From a checkpoint of a small mixture-of-experts model trained on Wikipedia.
Size: 13 layers, width 448, vocabulary 32768, 120M parameters.
Below are experts of layer 7 (counted from 0) of a mixture-of-experts language model. Rows are named gate (a neuron's input weights, with its number), up (a neuron's input weights, with its number), down (a neuron's output weights, with its number) and show model dimensions 352-383. Each number is 128 + 32 x the weight over its row's rms, rounded and kept within 0 to 255. Numbers have three digits each.
Before each expert's rows: a language model's description of what the expert responds to. This comes from a sample of Wikipedia text that the model never trained on.

# expert 31
It responds to: Clause subjects and relatives. Pronouns, relative words and subject nouns opening a clause before its verb, such as he, it, they, which, who, "The firm".
gate0:167140132149177156074089113187147234137108151068100128137161189138140106119134130161152119135107
up0:118135126128089091162104171081117135086093075141093102129044126180172073099159098154153147125124
down0:106097107176096127097116133107088170096134108103066131141144196117091189124099176138142136163141
gate1:194130152127179085112154144117143144154099161098149121112107180161169137128150119078152159048175
up1:116193163085130183095124097095103074149146116068114096141092112104119153117137151161097075158091
down1:101156140143136136125120193151082139134154113126123117138084132127105141157155151115153100142135
gate2:186141099116130201154099128091199124111122148093110221125159130068148137189131104176053145114131
up2:087104052097048123108111149114145120167084160129116161131105169142083089083086118180108062120131
down2:153150120199163102087139156158147100135076167114180122126105109117108154126077109108146090149114
gate3:134111118102189132131105075161091073076124087110095200108135110080132184120089162117151118089172
up3:114191156137133187161178153169137179063127156138129114120151101136122139117149171143076116096115
down3:117076128116098161123126078149106146077183137136129071105149099100126135070143118093083123144156
gate4:112128177136169057127092112068106116174143142140146107150112126107143146088115090094184105100133
up4:171104124200181112131139126163110091133108125133206109098039056144119082170162114157151094174145
down4:126077158095130127135078104155110087158119143118117134104107126113176119099154121126161128101058
gate5:149100104083175053181181048068147197179095190074110202161158153167079182140119124123156134156133
up5:106101121162077133109167147137151098105138095175121114087157148117146146098114104181179088173160
down5:181116151125128089143128104106027135087161093176128060042110086108177187146137108143108156129144
gate6:143107109061127161068155139128095131128103124113134229130122075170108088120111137169104119145136
up6:196158086082158088119114160124113146102154081155143153123124093083062172088059126160142156113099
down6:153152080123114134118156166073184129150145113152081058130069149110148132167117111131079081153162
gate7:107189118124204124126137151141110167180141116126119123133098160129078110147139132157078107169186
up7:171163130117121159207016105042127124115120110153110092161132187102173115056125120070169153152160
down7:111132138133148125144134143172140079160130149186084068132110115110095143139057125129132108095166
gate8:123166107129147090148142071113124085116120173106160158104106130117139053121137130110128130077119
up8:149121175088089183139151126152115097131132154151151159185155124163132155078176161106122133154158
down8:084210164065171093126149053130094182126114122129129142127136152082123132149114122128158122136129
gate9:137095082153118139131133115091162139130182118149139102148126190149119101091074083080116140128132
up9:160107070139126153121132122106129099153162103107121156172163143065153094125155150184127073098063
down9:113199137156117115213138142114128148172063161134132120116106187136122163115078111164155130090076
gate10:165117114153098098142117146152124167153197113168119181099098121066104101158078157095110084147100
up10:128123214162136157143086142145076101149142149141148062184125140100145137170104099078128133144139
down10:132171099122083088116104104100173137186097117101116142110139112170143149102145073113119125195140
gate11:094094099132074125126171137143115127123116154178177164147140130115144150146114189091089149097167
up11:127124182133143133135221066118152070171098137095162108126129164158077113118097130143140127121139
down11:187147121143134158101113094176209143132133118107159098185103033091170175123110064174139149132101
gate12:136103099144174176117108116145118123064110118161066128125153108135150121149130121140166124147157
up12:120113109174188200170110126171061138103120176125119134120154154126125119092122166142158111127134
down12:071059161120180095092147171105150135178145144161120129123033155097186138112120119115174175120112
gate13:137100096104094127064164067095076127135115090147087099122143137088182104124143133105089194152137
up13:113104087178096127097146158132040130082105103094083068115136203083119137162088102133155108152139
down13:105117160119116179091168123188201146162096159113097093071154128103115094126131127090193102136087
gate14:137147180136132111098139098117116095146125176131160158093097166107078118128139113085146078103091
up14:153157128180142139119118113129150138103085089090151111123169092160101103043140160098175128126121
down14:150087115156169105109179118154108062165117106111098090200170173168137194092129105046144112135105
gate15:146134098140107194134190089163119086117144124105119180179098142110100106161085082098076133179098
up15:125093130125181098119150160125104122125152173080132151122159136138142104179106117078127173159098
down15:091097086105105154140133161091137132132103085150163112113178170130128144099136125175161204087027
gate16:065113142123146135146114110116175106130116162104143145146081115175119157075181096128114121098150
up16:071166081130126155074062117089124145095102158176118144106202126173136123137075113089114082151128
down16:101161112108152161128118122101156155210126121211132094155144102133099144163128139115135115093117
gate17:136120123086081143106105108184120110108105132126134158151127156121112131111114115140100138149121
up17:087202148105109064160100208109152117159138184146072167095172116163110193155128106100173092117098
down17:139078195123136156093092131047148084100179155134115162079115140165080113113136112090161111161117
gate18:147119149157173192074176064161082123157145144130097092185063166160198153136163153125110110146109
up18:172184136178070134080138146181137110131124139121141151055121101105134191120093108142185171126102
down18:136153112109120146106104162123081112073181146088115091114153115101116165146146102167094150117134
gate19:080113142087153133148126099160105122119118090086095111115124132148122094075154125140143082142133
up19:140145146083142120128110128092138141120116142170141143180135118193137074138114119211147182113058
down19:140129123144139109143075106116128059147116112167141125113078138211094105117098096122115083157165
gate20:063126172123105142146064059143175095141134102101155139132117151162047080176078093233180149082126
up20:146123140169132103101120087153165120123157090186163091120094167100125217130100107160108160180114
down20:062122152154137155116139136140077134105122057119182146149134086170103144098141132122124171121141
gate21:098125120175088073115153115121122168128101117146115149159167160126114132090150130125138151141066
up21:124140091092170118071129156192148127143192091139139139118115113182149107087111102148124122143151
down21:109204120135146149101152142191177135094103182078115090068165152139116097151062097177125161086111
gate22:182239078114162126146127128066149063165112145153130055095111086131181142123125176206120073159172
up22:145046154130135121118075091117136114043144110090130180029180125155129160164142130067088167140105
down22:148214133131140124109155130142144082154133076143166095161100108057133182167104165196081125096090
gate23:125104138101151128170122109142108103129142118108157146073082125134151178109153123087143099077149
up23:154128119147139056118141102181048175130103095155137145137102108187098122117133090101089104107182
down23:102164105064137113091116110129172154152115152123164165102127131102124154124190186117079061066115
gate24:121097114157077133154140088109106150123102108086053132024132034113085121125141133112156123118125
up24:127106123144135114086141178117100182147131111147176136123146078120169128122076135137101110163151
down24:161186108115127071176120170134102165114102099080152154107153095133159169162138119097090138148101
gate25:182074160178160136101078174091120149066211123161172053129086105084149161141171121124086097124102
up25:083098127163137152090064145190064180136148076150121166203101134147067152129109074107143129102129
down25:116121108095098141110148114081087147157123151053103102169138090127121084115127166127095072169094
gate26:036106155162135107130151093157168159079072164154090131176113173099142161108119105117129043144128
up26:069221130112111078134064071109188094150119171155121165101157099113084101173124136116127131206150
down26:155081108162071040124128167096147054136161164178146144155135146148110134129169102101125085097131
gate27:134114164133168083149131143106192101133156077129118168142178116165187128096119176131104150154143
up27:060145128150126072127106178125174141106147116101154124162133100096145129115094124097112183148152
down27:131110172077098107105083090160143176098113150103118133086132136082137123135163121135093146137096
gate28:147175104142133074126126057041143159162115093150096127123097148114153141141116129055144109087106
up28:127125141120102176111128175152104088149098144153207118118118129106131077157156137114159115128170
down28:102139191109183109147116107131132151155203153060121133165124086122116067134149106125113144112154
gate29:196114104147087127127141053174148138130167099161112157102146126205099213196124104097104147075161
up29:108151150161115188172140071156152104142140140145126089155139106152131191122179121136145134115113
down29:129119124078145181105114047129093150147146152125164129123135141094097165063138129130159113136182
gate30:152117188166110129163051141172143144149155105163134071074106134114122060099130103122091123114126
up30:143090121114132149095148069086143104136110156164158089087115104165058111143133125113091120098114
down30:096102140095164170125114154151203136114141114140140164106131145110142171124107136120100143133082
gate31:107115134118127138116156059152114165148044130108118110095146164133165131116111122069142103149162
up31:185152180133135153115096135103102111113112100090112038113171092157123141144106097132176125138105
down31:134080103141140145157118132181087126166098182103153123112131086091200132151164087136122211097175
gate32:116165141155179096115122130104111212124133166130103123111127080045120109163174109168187089130068
up32:053140146113129138097193168158146111124151158138096072159124103069142137131133109141093162104104
down32:146165131126088153113100138154128139131132165155100118096131096121105111178106130132177147160136
gate33:131105131134105089137157158092091130086137091180187139089080155114147181102147114138177150094149
up33:170091182056176135146112110196140099121140129115117100104091169153093087112116186128145092168115
down33:143149159154106144164167105068132076108119101105085126087186139076161070149201130148091194157114
gate34:128104138117077108092144121099081134114079126142131059112191049186104153124087099092155106144165
up34:098112117104138152116117101100154166111114082190096138087076086147114092164163106115138212094118
down34:138165138138153097167138109113180112200131088078079062139127192133106135108210112096080165121124
gate35:119168113150208163101116154133100141088149144181165074106117188137099120175129164139085123133130
up35:109133165162124180121098097116077120120135145128141118076122123120104105132115163135096083188146
down35:098106104099133158171091143095165127119124175094146168226101115129130122113092116137156105094160
gate36:107105132119147108108175125112118096137142158102140166156130173081089118088136114133138120097145
up36:120193079072163143115114136129140119092124131121129140161108142203082148172147162093119117163145
down36:115115141108118111121105124103132115185125109119117076109150191162120063179130089131166091143102
gate37:114071154192132135121106187109098168138123131112146149129092093156135142064066124126150177093151
up37:118107189125125101118147132132102146107094173093166137122146155127154080122114117136117097155102
down37:141157192134165161146092146151146162121183154125130186124160142135127153150121152108152126161123
gate38:157060150162060099094134131138164163186159107135114074169092190195143175114085138161129160105155
up38:148178137108066083102080144205100165128184156127129118115112131135080172103148104147122119126147
down38:132143136131183163122131143088102152142164124146138110186163093142102120142112171132048172137174
gate39:170087102129089100150181141159124093200110110141115136171074096164094116143126056128140097111143
up39:096154150131144128094149157174165141092102114104113127075106167133146100125155158158139129152176
down39:104136177140091176127125074081151093170117134081096146153124167098140133162123055064131102109125

# expert 24
It responds to: Capital letter starts. Single capital letters starting a name after of, a table pipe or list dash, such as of H(awaii), | C(urfew), - Al(an).
gate0:198172159100128103152145127126158115141107055141126181141083112158161180059117069167165131098168
up0:105192086105117110145157136067130089176126161152110138145146028185106066119158158097095167074203
down0:107143152144107138173121099087114103152102129090147105138151131146120081135096138175078065125170
gate1:143152101172162099127139125101115145093135128096108100159139186157139091119125127136144128109107
up1:122102124137147161126100108123167131111103097091139154129167090154172108153111152146136163135197
down1:163152182144109114114147108174107112120157126092090133180140174152142145117151168073205102159141
gate2:126087151098149137126165085126152148134134113120113107101149117071105125167090203141139153120148
up2:055121125146121113152146077126118211148075174159200119125137196100162106114104103153133190166142
down2:136153111145138187114124081152085167192087159104114124127076182134148134149108089135127132135087
gate3:181149104146145132136168167160138080116092143126120213093146208161132071142133145165167155144166
up3:133123149113145197096135123136164123138129141150159094142153125133137106150142175164077139135153
down3:099169119118088116142171136086161118127098098167179091088144108037142147160173135072207107152124
gate4:152122146204112098168182117102112157143136091117143109154177194140158061104173163147095110084127
up4:109126123091123119097159157135076131137105182113139120132132160081129128126176138138108205092167
down4:177148110153133090150159059080170143140122126139149107168142064133117139190082115151128105171080
gate5:114147153137165080091084146110173131109090120146143071132153124151155181105069122110137177112106
up5:146088127095139131101167099148142113131174158148005115130094156130104088183092167149166122136118
down5:117159108121125111122144118076170217146157144153065112080140122137147146116129126113142206057089
gate6:124109109096126102131117095059161134093123165086111129115115166144105142138078173126103159154086
up6:140140151132129115092159106150147103082150137073118162137194189129086148110101189159149115129166
down6:149124123025112128090144146143149076122113188098150078139136087128080164087120171111122116142139
gate7:081110141139110152157123113179095134163128115101068087085170095097110147125145139097172053103169
up7:113143147031180150077127164109153070127135133092149155122129129075180159126119068137121078122139
down7:074156163101076113101109102082141134145139128080167228145200137101112141169143113128150092168139
gate8:053125168096188099125113075118083163180149108042062126149173098121119112138145106086099128101119
up8:087128123116168077134157110112136162145148163114089144112113162112099088125127116146173187117167
down8:074122087128089128084144139126085173162098071155161154101130131116146172019125108117113159117133
gate9:127141124120086104093134115123096164168135118159107209119119183161094086187130152193092150081131
up9:173098069130115128157126182175152126093078149072094173158164118151131163129147142152167106187141
down9:105104173122196172150135104118136099147116111123139065128104095109060145121095130096108105141071
gate10:109118158076101105082104127162133090069123130125129102125149097101146138146131114117168158089152
up10:132104157104119115140098086150142103118103115129122138130093090101120152137091139112168145142145
down10:135154133091105131155117110117130163152109122059122155098113110095139134127201157156125170083117
gate11:108125139140144177137120133108140091130144131151164148147161086102123094114161191157121113105129
up11:147169077108107095115106112077119124105077105092156093126154113119126141137169147179060183146144
down11:137125084113192159141088148104106146106129115161129145168137100173114170056155114168095152123116
gate12:163173131126143099096146148156155091148144120135140150055155137092140100122140112196132117147129
up12:158148126110167217156118145109120145100154155142171115137176154145148177121111184053169181159109
down12:070124131130186162076142139106130125137118132141130129115161156135132151063084109142146177069132
gate13:091098068147169124118140113103145139093168132139124132118170115124111099200157141171084091138058
up13:146131101167052122157085091065217121089127089096187153092095130089111159138192174138086185163075
down13:102110139159103153073131151163124117176115088135176145134116184176101151128101132122142110152196
gate14:101120091168104168133103073171170157149102162128131120151188119067117137138163157086110189043157
up14:102190101138179122149163125167142045115070128142105030084150155118156160168113135107070127102107
down14:138125161171108105061115120134112085080137146120199165060176108185144149104120144126120137113079
gate15:173113185144151127175132136129123123166087142173118025150118125140155138149101095172156104133185
up15:058044209142125161095153093102150142102057093135119136147071115107112133093116154087126110076133
down15:133100149171095109165126115125084092134153127110142135120094143136161164079108181103120065172107
gate16:185158118141170146184166157115117099126140108145161203145138085132151123149169165168142145099148
up16:173165141163165151089114087145106202132139158150148153158116132097146110218121166111130105156132
down16:148125103120127115157181127108121087172131091077096176100115128129050160054085144120124169163153
gate17:132082062163200150053169137143099133194072153099147104123105141078133149153162159141149126135154
up17:083130126120119115136082155113118110129147209181066136136105095121118177095098185124093148096135
down17:120136135117157167112223157112149119092125096122148175118167139123120093147052120140134129169127
gate18:134130109221180149093134070097185152100162079083120136088117139147070115170152093122107175133106
up18:091149084069134083175125063152094159097135112115165085107126084140172112111089120125129160134173
down18:062117172100157100146136159174167061136123184255125124108154143089129104092153154153127099117151
gate19:093148039197108184185157106150099119100123154140120106115125168131134144183131127107109164093146
up19:127132107149205142119143130110147141179119069094130094147164161132129144146173086185138067134212
down19:078148151140106215141096078099165114107115154140139164088183160181103165093124178143147121055073
gate20:127111128175115128153070127173086142091196120119144072128067137136176140174129117171134133100120
up20:099110170044148117144096148073184130170149134153066141160183134160121128135044142108153118086162
down20:100141101117145118131142108058142103131142135168116190112148112110104136129106198117122078173173
gate21:129083183158114143172138146137151126106054089163130093132191159077063117086168126152156146129186
up21:098105112141116105086171149144136145039221147124158080163164128085150112104115118130114116137152
down21:092103049126109118147130116119069168220153167178143163060129143125123132126144154087133145113116
gate22:094122125137155118115067129125119157119079103089141089123105124150121082099129130183104122117154
up22:140140133153127168130171163169187131145132165125147076206112125114150175125149162121183087087076
down22:124105181171069104133166103108082139158176166105144115174090152141133063122070095117131166207064
gate23:127119136108153123143146188088176164080110084120096063169055089118140134144132139083070097098140
up23:160166106156128114091125089122129159108092126143131149172117129126139159113137145151122110141145
down23:160144090109101114154158175061146115168105143160133129080098122088178129086091155213137093117149
gate24:088144150122117131080153168089143125099131125088060151146161130074125125102090109089130096115110
up24:159063106111103161132115076073118125142126197130122131077138097089165149148195129141120051054126
down24:062176128146156115129107188132071152135124140125160116115136078122072170131057136142078108142136
gate25:141134158153176160144148073152123181076152117147164104084057140184125107085167142141137155101163
up25:121091141071143121189161134141093103174182097089169149093151156070034130085101082135152120156121
down25:087187145143108083149093175152165176173149080180084064151116075103099183101134112156117088098113
gate26:133145123095099146126119091133140148141169111119075127162120140120134081138085134117099056104089
up26:122183134115145130159135133135144159130123177144082161138135076132099127090109165097136113111148
down26:139144113117143128116111123124124107179093199127104133146152099108103153177139107192154132092123
gate27:086151119101118102160087144105116087128092077123148114114114164125122069171102135152141150135124
up27:155144152141122084131139120175079072112136122136131139131144090111162117135160145115144176113084
down27:182109110103169152094093129159135159116086116122142125136104121126165071133163157073094112127126
gate28:168162142066083091103216061101144113113118130130092106140121126097100129126138110087083124153088
up28:109057143138130113070143144179106152085091165119139142121132167177081166099147177155167107138116
down28:118151161102091153143131172149110113075140193133116144049161159071069056163129178120103123145133
gate29:120110140085167185142155134153131133172120100193099072152124179113126141105123152108127134139080
up29:087191109143125120150122169094173136092143093133139091081103127089168088065148100109132122156170
down29:126075081156134107159102177092105123109043168095115150184120093097168056100127154103195157125048
gate30:129159111080162143094137122112098101169135102144117076162203183103095084194119171126044170141179
up30:135115098102142072112134144148149113140129131201131121097110154130143142114120089112210152140159
down30:133128129136093087115105112217129125156120163112128117087123055164108109085099151128222156087146
gate31:074149173157146061158134141162055129137189108148073068153127117157199114114157169090111133182053
up31:109109210071108199122194111126137077097168123119080183093171122122167110155078136136133100086100
down31:117106077093123090103139153160164095117171116103094109126137148155069112106157134172174190112091
gate32:082144126093138145126093102100114184125147100119181128121162103105140108085092129097136108123130
up32:121103164095116128130149157079144099148060156134090105149165106174159143136155113065137137118138
down32:149162106121137087142104138158131125098113104104123104127137168150160113115123114147154167113104
gate33:134110173144184102117126097081097113132130125123048120155131101073120140145081210124134102134144
up33:082135105178138151129125184128138151081144175134182134150112127098116163103129132122144120139178
down33:135122187086103128163123132092131166152116106048131086128150093152177159136183129125122120104164
gate34:080139144136102156087129176121155064163105153136142138191036185092087080150135123135109177112104
up34:125124088163126086181036098145128157154125154100134119188189121067176109127074126125134169145110
down34:118149045114147104127136134104146144117142107130070087070156080128140120122111157104113126129127
gate35:153125157145131140086103149111080095108116094122112148118122097205145186096210089073101145160163
up35:077132111126106138083134122148112085139084067108083131147124129080135099131149104121127160132109
down35:148099176080138084131172118086137177190117095144181114152191177172095092199136180159172109167125
gate36:130113179202108177102145133147154129116103201147120125104183084124145128142186102116123114102135
up36:150159117132115105131148141149171133129141095104126082182110128075065160148112169163174154134167
down36:099186138131168164107155149136174191141103116112147153101109147090171209141132131061141140154138
gate37:152210124097081109127117115161153144081128140085122084147107164138103139139152183144112134186128
up37:220129142141104136145149149132070128135167141152146102141114168162085150166125132193117103114106
down37:096152117185087148183109153101156113171128151144148111114149095082129113131207178129166123153186
gate38:089131128104145122109107167131151063117088115105105171140157155180090138137109178137074115109195
up38:131101159108114085101129116210134134126172109117111115037111151087134180168120155108153191131114
down38:166073116127079100123113080175143168122098161214114141189058116103137128111074117142154169113175
gate39:111164077050142144125166075125103109094062147111129150141143157097158078135141075152109085111136
up39:144118099147102119172104167057151107187163193163167134119215149110145095132139165133106114094087
down39:089172045102143121141112130140114097115136188088125174091132115053174110148154119108123126144127

# expert 11
It responds to: Determiners and modifiers. Determiners, possessives and adjectives before a noun, such as new, several, other, their, similar, numerous, often after a, with or of.
gate0:165181142223131086176122136154100152068117160144135125158175088169140129191167122089122124092114
up0:106109148181115075121095161093152085150082145091119147067169134158101115140151187149140153148073
down0:181110091173116096080116104149140215130131104082112105123104131130134155078153171123142149152068
gate1:106079101093089094143138140132144129184098118119146137089194071177157143156093093093106066114108
up1:081138119142221090072143154143163129090117186114130127106141137115093192128061103108108117132124
down1:106141096180134167105141173109124128088098166131106131112131106126054114117160135175156192163180
gate2:095145174077097117083121157129127052096121080102098115145097103142082142119132121071110083107178
up2:114132153109144186131098132137074106083068183202156056137136158193126135150104109117157100178165
down2:107141150133142120062080089133122058151183141104095178110121143113146176050119117126116122070144
gate3:127133179155104111167154067152094082090148118139082093116106150139200089091144097126080172189145
up3:137109165120110141084125172083162112104139218175132183133134124123099140117126115067124070172157
down3:122104069146140145147145068177156158099108110099172092153148131151124113168150064175101177132117
gate4:143071085170124106148133148153118164098085121157180141093108155142155077179103111083172141199118
up4:125101140106165131089130125091076098136090147073135122190114119049157098191118102081166076077116
down4:135128130141090097139104139104096164088135131159106121092118098104162123149137138107163123143086
gate5:081111194118139157145140139128134123162135105132104119166167119170161142162109142162086104112094
up5:117153073148144153135110103113143114139130144099139098158124109110131159144082157077089152133092
down5:104135135094148119151145087027076133086152163123133102174060165139112143187124085128134148103127
gate6:172124115143094150181137115087162092101134088175158151108111156153129085122152098129148125108092
up6:129121150139173154159194140196150113151086165123125125064140152103162179135110183132101130114135
down6:134130130084137105110161089117097157092156132086115132149158062083133146177183062124093110078063
gate7:128108145144179178086140128155192126116159143151131201191175126112184161150146106127203119124128
up7:096144163114109109124099087032164083096101155116149111190161142093088122149111083126141132060148
down7:133177174206120069190083056131136092071154125077126141102150159138149130142092142095142073162150
gate8:195088157072170125172090067116080090064136102135075093092082133168160146136120163093121186155115
up8:118151158156100154129120176117199129158126095114148172129141135150145103053099145125209172167180
down8:165089116147120161180067139092097127145137127097084145117123136125145144189132047170086126162142
gate9:140123125141115111113106180062110161110157131135209111174115161117142195115090185112113105161122
up9:138113145114140140139076153078110154169127114109156174198120087144153093115119098156146094141112
down9:091074139141129147131098112122116090107114128205156165130108071172089158098143138166140143100102
gate10:101081118155068134142186123148152179107173116098117111112156116137096136142158107135115107081126
up10:083130096117083181109122136140152107129078162134105118149121149123115147139123076181130168149119
down10:074139128100147113146143145160111072096142166113168110115180174100141119130156159154172112147132
gate11:082140133123128132143126168152139151116121161139104166112142157089094070107164124095088120096155
up11:080124184080110142072180179173145139069158118068129071113099084139100107157123173108057197136125
down11:074100128125131138135095111124048168083144130092125161111111128161108111143106124108120183116063
gate12:114111064132092090095122188030143171102124083148149176120140158132142110096120134158152111106072
up12:125129160195125083128195105146110138134126167160147142191148126127087105094088123150153141114150
down12:217082196137176104132189139116171104083154127139114107145172112165113144172128137148167186158131
gate13:114109142134109114129082140159116103119116112139113161129183102112169154082110163154133159145110
up13:136151138143151125128177146063108117146180133148152080203076116134099162121123141144143109082131
down13:129074155077066111157064181155091110125127115160141158135130118141130172133122160104122115153153
gate14:093094165161170122113097150123201133156138177170176132199099120145134075122091132095111110144104
up14:112132153136117154153067143132123129110158114112158169133112130129161084113140149117131177159146
down14:132070149116110109060115125133105136138108155134196117104160111160140139113115112116067154122143
gate15:155111123142103165145164128141145093200056111115149111141103152167123114128116184133141128124089
up15:162176158125127030129144156114110096147155156158163142128166095131160115135147088090143102132134
down15:112153097129091093150160118117117112199128132165167075120119073135136133106140170196138069087121
gate16:173070101148090109123163141120130104069148158107128161106131125093109088159133202118109150030126
up16:111059118116152111173134113089168156108127114128150112138079099119090145113063157131136082092159
down16:134096137123130179137114132083159095100109171050086120166090078135091098132156152186145087128148
gate17:134152104146145150173118117145120198189191131104138200173072117103140136134102110140142181109155
up17:118096152132119099127115126114121143096158098159126152129124150090124152114168118194143110114100
down17:109095126179150079123072076109116150099188139118153100114111108099096157132134170174157170127145
gate18:136056192126095089133048130153151076115138122126064141126119180093093147138141187113134083163088
up18:145107074067128163184137137086127137201108141108125145093094119096073113163087202025157143132097
down18:136115108100103182122184122125149077122134150119086136060112095078123115128189142126104146143103
gate19:142097125152098160150131169146183143099067092125078188145161153224093116154152196138186063105134
up19:141168171198142060136120183043112146139086143140152197208143067146190096153119144179114146181152
down19:194109141126109161106134094180128122120112137118051170139105189206064132158049135150124137130121
gate20:100133114129088137106140084142123191087132164162117138074098111136100075056129127087132090137207
up20:120094121165097185157108133116084110090128091086087104133135106071125139143136129103115151093072
down20:186150096100114189120094181159149092133169166141102125137140084102142140111152143147147144103071
gate21:115190159129160129155165083122085081108124148146137118140122134148098120089130084117113163131110
up21:138121102096159203156097130158140145124163124134137107212094151148154117146038162063156103146138
down21:142109096154140176138153161120131137119135204195134162131116093135168180049171109161096147118141
gate22:130108138114138118164201127152111118112081133165142046080151116077130144109090164141087074138117
up22:142128116100184164147110150138125123105146067185091134124113121130166172144112156102099155122129
down22:128140079156098082147144089119130149104091129090066122104095102144146055138119136143145125149141
gate23:102126134106124146126064136149153129157127112125108167155144131105125097142141179116103150139156
up23:130164121155090131146097129103090149077118118152165155096120106147127112162100095096096088116202
down23:092138129143144171099104091133127131133114108116150091117144148120129131127168117122142139170099
gate24:182206094157072089124142157137153139101070152147124136143114131088124101131129106094117124067150
up24:134103121118150152152088160180059125165151116143124179134111122166156181128110089139157146150133
down24:148088176114133124093158103154108139145138099139181158131165160096150144190118153143059165162154
gate25:144097154107119144162070102068120091103114099112068172137145132115167142150131188099191062068070
up25:147137123116147125134198092155115053139161047175147180159189146137152091144161102093089093126174
down25:099143094130140091092072082063109150074096076102138113096127091134128189100160110115129095150136
gate26:113143108066109205138135103085145173104161152131104116130126085151144153082106119158121093087152
up26:105152160115131114087065123145146102155108076111107143094032158102095124156089146155098098146104
down26:128124094125100083107136137150142129131152151084088107176100162157108171091071125153126161149153
gate27:183147064133100093093109139105085092132191119124117136131090156043146135118129157112065093133157
up27:125157124152101053102111117113135099198135104075159121132107189149135145130104133110108114132071
down27:175171118113137117147164128139117168206156122129113120097093062115144059099178124124105168081143
gate28:073133107200135159114105096108059094151078101146200121146076070118011125087188088124195123094113
up28:136136115157127094142128191122156146130075133093157156092122126109168137123126179146122108166139
down28:108121156101121126137135192111085176151141155100167082111066084121166176142118140140080133148146
gate29:128156152149164115104130077120150100080131084100181122135183075094117132128216116040085158179067
up29:120099108133175084150101191088076169145110107124183123188120089104120131148130130157121147112132
down29:111074097153150121119127145141126106114155159066194175139113066180135164105137143110123092206078
gate30:135106087139160141134177095163142174154144118117181134067104077135208137147103161133122124142101
up30:134120144179098134115158177157095099141170178148092140117101128120134132070129078124088164112097
down30:082073146133149112116113142147138140125098114116091135120113116092095118131170093120095101161131
gate31:132128111129056124138158107216189147112104122109141085075128136115091117160189174134114185169099
up31:115142139135167086126100128155152169076167169158193120089168104116129171194107109108180066143170
down31:183150126157120062152125136113112137127104173052191133148144096099105147114133141115180150108133
gate32:109141133174209170127149115115163121137137062121104131104162123133099122160122137149112144159155
up32:169103112173153112177110109137200136128117180101132168160116129166107137149147134114118131133097
down32:115119072135149160116120123041186078159123110124107169118130191111174127156133125093161166142128
gate33:112107097091102086138156127072067067130102122109064167142088123169118143104134157125117139081152
up33:141108102084122121110130109150127099148123171124129052168127082110093120119140137111137143154138
down33:116111164124125137124117149144189122111149123117133098117177105164113187145111091156181119147105
gate34:135097117121164170155193136145083182121139188155105165146123153119178192134154100146104158140109
up34:059128104128131179116133129103128055140133118164122172111095070176145116151111102221146127104152
down34:114097108149105154129142148091139095105092122135129129101178097135100161128090085154115145153130
gate35:166153103183161115138130092148126097126150128121158175120073102108138161157129183105097088116110
up35:168098126142155092125077122157179115162107050118194137067106127118058165098157124128098120151159
down35:107159109070075130144046122153095123133144115069081148158130152079153103092076147210156125126116
gate36:106105127110108147078061106116096095099066105124121173194129139120111133049138090116109113057154
up36:142178082104129130057085174152169078118153186137198087116151171160094125135112129107139128125183
down36:137102133173137140100140106137077156136117180092150127082181125082082132150125142167128144175202
gate37:168103078185179106192153167155165115088150090138109114061079087114104190078123099149147140146097
up37:194075114091150140103170103097123155108166127088140134143112117179118169102146122135158124152157
down37:093122089109096148128162178090058138098090150158131123114168164148129103095166177114160151075131
gate38:148114146108131133114136131140148156084139072208109117147108142135145096168146150086200169150185
up38:089122104168098136138109108108113122066159156159119129081117149124155122168158164162193103082143
down38:128141130153108076139151192113102123127161118160150088066116131123164113123171162142216136110110
gate39:148131141078155151133149107091143117177140091137106095125083069067180105139095079198114109121116
up39:049171152093180133098158128108078168105127082108101148110149125164155120133109142117126168125113
down39:127151147124149157124168117137081076186101129127088121082055125154105090116096136070102143145094